Experts of a small language model: 144 SwiGLU neurons an expert, 4635 steps.
Below are experts of layer 11 (counted from 0) of a mixture-of-experts language model. Rows are named router (the router's row for the expert), gate (a neuron's input weights, with its number), up (a neuron's input weights, with its number), down (a neuron's output weights, with its number) and show model dimensions 0-255. Each number is 128 + 32 x the weight over its row's rms, rounded and kept within 0 to 255.
Before each expert's rows: "mostly gets" lists some tokens that are sent to it at least half of the time; "comes before" lists some tokens at least twice as common just after its tokens as in all text. This comes from a sample of Wikipedia text that the model never trained on. Tokens count by the router's weight.

# expert 29
mostly gets: ":", "):", ");", "=", " including", "The"
comes before: " ", " \"", " A", " Best", " UTC", " The"
router [135 159 161 123 119 122 172 118  96 111 131 106  65 147 136 119 149 114 178 118  83  82  88  90  94 114 120 170 111 156 100 145 114 156 118 109  96 116 184  95  99 150 196  73 176 106 182  60 112 128 153  95 158  92 126 104 107 131 154 126 148 100  86 150 155  89 215  83 163  97  79  90 128  64  92 123 142  98 142 125 137 139 128 108  81 124  96 103 143 153 155 144 126  95 107 103  99 142 109 109 139  92 132 159 141  79 116  85 110 159  67  96  92 158  99 143  71 130 107  96 155 127 167 159 107 209 131 101 119  72 100 142 169  90 107  61 104 142  88 159  45 175 159 160 185 100 110  33  85 145 164 148 154 111 118 147 118 141 165 178 134  58 164 155 136 144 128  99 160 142 139  92 150 140 160 135 125 168 124  67 128 103 104 157 135 163 161 142  81 109 117 141 149 111  85  77 151  77 137 140 131 175  89 106 115 146  95  83 130 135 156 140 111 130 103 134 159 108 130 142  77 103 158  76 179 154 115 181 156 162 122 149 108 109 136 154 143 137 119  65  99 143 113  92  91 128  81 141  91  94 193 102 186 124 101 130]
gate0 [160 114 149 129 117  88 201 114  99 117 162 135  66  96 142 172 155 126 151 165 112 100 116 124 135 103 134 172 154 150 110  95 136  87 110 136 136  91 139 149 127 163 159  81 194  44 123 128 114 156 102 144 118 151 141  96 106 114 118 134 128 128 155 140 189 184 144 111 175  97 118  49  79 144 128 164 133  98 158  82 105 126 110 107 125 109  82 145 130 127 100 132 139  87  72  73  78 131 171 175  74 160  54 139 111 181 110 124 117 122 150 123 103 181 153 157  53 137 111 114 148 149 190 156  87 132  61 118 128 126 165 128  94 144 134  94 115 138 111  91  88 143 130  91 147 110 112  92 121  73 141  84 120 143 131 168  97  95 123 140  88 125 153 154  71 129 117  94 111 103 142 134 127 113 190  76 118 118 117 143  95 162 110 230 126 102 129 162 115 126 138 173 107 142  70 102 126 151 138 194 117 143  68  86 116 156 129 144 116 117 114 116  98  95 128 119  73 121 166 112  84  70 118 127 201 136 101 145 143 200 125  56  73 143 166 109  91 147 142  93 123 121 123 155 134 223 110 118 123 118 204 134 137  76 130 165]
up0 [114 180 131 140 113 154 131 148 131 138 103  98 163 167  99  85 103 169 114 104 179 139 111 127 171 167 148  53 117  62 168 174  73 161 135 114 155 157  90 126 126  78  97 134  72 163 114 120 164 131 120 171 158 147 168 151 162 139 149 121 126 112 123  72  69 113 170 193 116  99 112 187 208  86 119 100 133 147 101 194 135 125 171 190 120 139 184  90 101 111 155  74 166 139 182 176 127 128 122  73 143 128 157 130 133  70 147 145 153 126 117 156 134  82 121 120 153 117 172  94  98  98 129 115 138 123 164 174 144 145  72 132 159 124 137 142 136  86  69 148 163  99 105 111 113  98 127  97  99 180 102 160  86 161  88  84 188 195 161 127 168 132 103 114 199  99 140 137 124 197 128 153 107 154  63 170  99 134 124 147 152 135 150   8 132 134 123  90 153 113 118  92 149  69 148 122 119  87 106 149 115  98 198 166 134  59 114 102 130 138 165 132 135 123 160 138 163 153  84 110 150 150 153 119 112 120 138 142 113 111 129 133 203 112  96  98 123 106 147 144 117 150 136 149 119  62 161 133 149 144 102 107  96 157 122 115]
down0 [127 135 139 140 108 151  99 158  95 111 106 158 175 169 118 142 110 201 182 106 134 133 156 127 169 111 131  93 136 115 112 139 132 112 144  80 123 159 140 116 142  92 139 159 131 182 124 118  94  96  96 174 160 118 143 126 103  97 212  96 111  76 116 149 110 113  89  98 116 122 177 157 138   9 128 158 146 106 143 130 128 121 159 141 165 120  83  99 113 104  90 135 143 113 150 139 163  99 129 158 107  85 109 117 131 128  98 101  67 140 126 168 126 153 142 189 127  14 109 118 125 165 163 106 135 130 173 104 124 156 109 152 140 155 141 109 163 127  81 139 181 105 183 179  69 152 181 159 194 121 168 114  95  97 101 142 131 147 143  86 189  29 134 137 104 125 108 135  92 160 111  82 113 111 134 192 110 165 171 141 132 124 115 111 113 161 120 150 112 179 100 162 142 103 132 138  98 126 117 156 134 121 151 102 106  97 120 123 163 144 155 110 110 166  88 148 138 151  49 123  76 105 158 113  88 106  91  85 108 101 176 103 163 127  97 107 163 167  98 128 144 119 255 121 169  95 142 155  95 116 141 100 140 151 134  98]

# expert 39
mostly gets: " Ab", " New", " non", "All", "New", " Bi"
comes before: " the", " York", "==", "The", "S", "A"
router [114 127 158  99 102 108 189 114  84  71 144 145  98 170 114 167 115  89 147  68 119 110  88 116  85 124 128 132  77 152 101 135  99 155 161  61  78 141 146 119 144 160 133  86 189 104 112 126 137 133 135 117 173 199 102 108  83 198 187 124 150 103  77 163 160 133 143 128 146 111  86 112 123  41  84 105 111 126 123 149 165 101 133 184  74  62  76 124 119 174 133 126 119  67  96 129  81 158 111 101 151  93 130 182 149 133 125  64 119 164 107 100  91 155 134 151 115 120  89 111 144 118 123 151  98 168 142 102  83 159 137 159 176 103 108  90 116 157 115 130 112 172 149 117 153  82 115 105 131 139 128 162  80 102  94 183  84 169 120 151 135  39 125 194 111 173  99 122 166 142 151  77 153 100 146 156 137 157 182  53 134 117 133 137 144 133 144 118 121 146 134 174 173 144  92 111 193 116 118 109  82 149 136 111  83 155 122 111 144 114 169 168  87  82 166 126 131  93 116 167  96 122 163 129 172 164 131 114 162 109 182 150  85  69 142 182 159 128 108  74  88 159 133 105 117 162 101 133  99  92 144  96 163 137  73 106]
gate0 [ 84 113 129 160 187 145 142 151 102 119 118 123 167  41 147 158  77 173  90 103 109 140 112 167 118 121 147 142 120 162  75 123 148 145 177 102 105 171 179 157 163  94 113 122 149 120 104  86 116 153 116 135 165 145  75 115 135 146 164 131 110 123 180 165 119 124 135 103 174 155 141 193 134 177 174 115  69 151 148 138 109 116 121 108 100 169 126 116 157 118  84 136 121 116 176 125 170  95  98 162  78 153 137 145 160 125 150 100 133 143  81  74 127 129 105 176  54 116  46  88 135  94 132 127 128 102 148 141 163 148 122 160 170 161 140 152 186  95  98 130 131  92  93 149 126 141 135 155 156 121 123 204 182  91 128 119 162  70 120 139 187  85 127 140 120 131 110 150  68 119 143  97 141  97 214 141 127 105 148 150 104  44 113 177 175 122 119 129 108 178 130  87  81 129 156 124 116 159 135 143 107 166 171 118 119  65  68 116  99 154 166 113 120 157 111 107  56 139 105 131 126  95  77 115 110 121 129 145 111 208  98 206 112  74 132  98 115 151 117 189  56  59 155 141 126 148 101 110 101 164 176 145 126 110 117 105]
up0 [ 88  61 152 134 145 119 151  94 141  98 116  67 108  97 155 141 181 136 124 151 126 117 152  51 171 107 133 110 146  88 101 109 131 150  85 140  84 123 145 121 173  70 101 205 162 139  90 139  90 161 176 157 125 171 122 159 101 108 132 154 155 119  98 145  93 132 163 133 204 104 187 143 151 141  91 107 158 137  89  92  87 124 145  48 123 153 158 109  78 178 139 144 148 111  83 149  96 124 139 159 142  84 160 103 115 102 117  87 114 110 201  99 116  81 131  93 131 111 180 119 131  97 103 137 113 120  81  84  94  83 105 145 129 142 148  93  97 127  80 125  92  89 108 103 173 128 161  95 144 142 166 139 123  73 167 135 123 229 148 114  93 146 169 133  88 170 122 106 164 160 113 112 136 160  97  65 121 150 124 131 134 127 100 129 138 176 127 155  73 139 164 166  46 113 175 116 145 159 145 164 166 136 112 100  61 115 201 173 178  66  65 166 120 134 133 159 193 100 128  77  91 132 159 105 109 134 136 157 102 116 145  69 132 114  82 119 152 148  85  70 122 132 144 139 124 129 104 134 163  91  77 159 122 119 126 112]
down0 [142 108 128 106 153 131 141 137 172 131 135 154  95 128  96 142 172 120 117 129 132 147 157 119  93 171  82 107 154 109 133  95  95  89  97  93 126 150 105 100  64 155 137 150  64  89 129 149 138  95 193 124 145 121 117 104 164 139 111 111 100 118 126 121 102 135 115 186  87  84 131 104 103 141  72 182  80 173  97 139  98  88 124 168 124 119 149 126  94  59 142 166 186 138 161 113 134 110 143 157 171 137  95  95 103 134  92 139 167  27 140  85 112 189 127 120 149 220  57 135 155 103 107 113 155 155 174  98 114 106 139 142  98 125 160 139  94 120  80 116 150 175 186 110 157  84 146 140 110 140 103 140  81  78 144 133 104 179 101 182 124 149 110 119 153  92  77 150 102 136 179 125 146 107 158 120 119 139 130 115 130 101 213 125 122 104 120 190  77 117 136 133 122 122 113 132 144 125 113 147 159  97 202 156 109 212 147 157 202  76  67 149 116 142 151 201 147 136  97 104  84  83 103 119 173 171  84 117 118 132 205 123 134 111 127 107 148 175  97 114 156  78 120 170 136  67 137 116 129 160 133 122 165  82 177 156]

# expert 40
mostly gets: "|---|---|", "|---|---|---|", " Chevrolet", "rthropoda", "---|---|---|---|", " |"
comes before: " ", "\n", " —", " –", " +", " Yes"
router [ 85 141 172 129 102 104 129 113  85 115 146 100  86 150 114 163 152 102 133  68 109 125 103 101 130 127  96 148 124 142  94 153 138 130 150  84  72 137 145 123  57 162 152 138 145 125 167  90  94 154 179  94 162 134 100 125  82 124 182 124 130 122  80 170 184 130 156 117 162 122  85 112 109 103  83 113  77  96 162 116 160 144 126 152 149  89  93  86 162 177 172 155 116  97  91 108 106 170 129  80 158 103 151 167 159 104 132 103  80 107  77  78  95 159 118 169  88 149 103  91 159  81 142 197 131 188 137  73 111 107 131 146 154 126 145 115  93 140 124 139  91 170 144 141 167 135  95  46  59 149 147 168 176  86  99 166  76 174 147 143 172  66 135 157  99 165  90  99 197 162 167 123 132 134 149 148 141 170 113  77 111  94 146 199 150 159 150 123  98 122 121 163 147 146 121 105 126 110 159  98 138 135  98  90 126 190 114  76 166  79 176 130 106  91 121 141 126  61 153 149 125 122 144 104 171 155  84 112 121 144 181 183  99 115 118 167 132 184 116 110 121 133 171 101  82 135 108 146  60  96 142  74 164 121  66 136]
gate0 [158 162 110 138 153 111  83 127 194 166 146 157  94  99 120 152  91  92 119 107 176 143  41  83 108 125 193 182 107 162 160 114 125 188 172  67  92 116 113 144 106 123 156 130  72 139 156 122 116  99 159 148 127 122 158 105 106 135 158 130 137 121 132 150 152  46 136 113 156  69 109 210 147 119 153 129 140 120 125 142 114 143 108  90 128 186 128  97  90 178 138 127 124  76 204  80 135 162 147  70 140 103 181 147 101  69 142 137 109  88  91 155  71 107  99 122 148 125 137 152 154 121 131 166 144 117 160 113 117  90  92 163 163 128 136  63 165 120 111 182 169 118 149  97 145 136  88 120 119 133 112 171 134 171 159 146 133 118  83 125 156 121 112 127  78 121 169  98 194 190  39 150 130 115  82 115  93 144 183  57 203 123 127 136 133 129 117 179 200  85 130 127 120 147 140 159 144 121 171 100 124 112 158 143 135  91 154  51 130 158 122 125 136 116 182 135 115 128 168 107 105 168 102 171 155 131 117 109 119 118 176 173 114 149 172  90 136 137 122 171 141 107 129 128  86 134  83 122 104  94 141 113 207  82 154 158]
up0 [113 133 143 120  97  79 104 145 155  94 131 114 104 139 104  88 143 167 194 131 144 103 104 114 173 128 111 144  58 142 111 150 133  89  89 169 194 144 115 132  83  85 128 130  71 116 137 144  84 195  86 154 181 106 146 156 133 124 132 127  98 109  99 137 171 139  93 130 101 158 173 194 101  97 121 111 125 117  59 122 114  87 121 171 130 157 152 118 152  53 137 112  73 104  91 112 142  88 118 111 134 150 141 142 137 133 110 147  85  93 160  84  84  59 122  72 160 107  81 168 113  87 117 147 100 138 171 166  74  89  95 113  97 127 127 124 161 165 141 114 203 137  98  87 123 169  98 148  78  83 153 138 100 141 135 103 139  99 124 132  87  99 169 176 126  81 134  98 157 185 124 128  95 130 176 127 105  97 102 160 107 166 170  78 156 123 129 108  82 141 109 123  91 111 105  88 134  99 133 149  76 137  77 183 111 129 176 112 133 119 108 118 114 139  48  72  90 140 160 187 103 113  86 121 148 142 103 195 143 129 139  64 124  99 122 145 181 103 173 151 135 163 151  34 103 152 190 161 152 117  82  85  78 114 152 124]
down0 [152 138 146 132 137  80 135 101  99 160 128  70 133  73 124 151 137 125 179 119 114 141 131  86 151 143 144 130 200 135 107 114 129 118 111 165  75 157 104 110 168 100 128 145 112 111 145  76 111  88 111 183 153  75 139 121 142 114 154  93  54 151 150 111 101 201 182  90 175 118  90 186 183 100 130  77 106 112 103  88  83 130 109 154 143 185 143 103 118 161 158  81 150 115 102 152  87 106 160 110 142 149 161 115 145 131 126  93 111 128  98  77 100 136  83 160 149  85 155 123 176  68  75  44 132 101 200 148 183 188 139 159 130 149 131 133 132 165 139 125 149 142 125 109 101 154 131 101 146 183 180 112 101 126 161 129 141 127 149  94 219  63 124 202  92 136 120 154 146 164  91  86  56  94 112  55 112 164 209 126 136 129 103 105 136  96 162  67 139 169 179 138 143 104 112 113  82 125 187 119 170 133 107 111 146 110  93 126 142 113 122  99 158 142 167 146 164 109  92 174 123 172 140 143 133 141 117 120 107 170 117 132 148 116 136 115 146 134 162 206 135 131 199 119 116 104 102 137  95  86 112  85 173 145 132 125]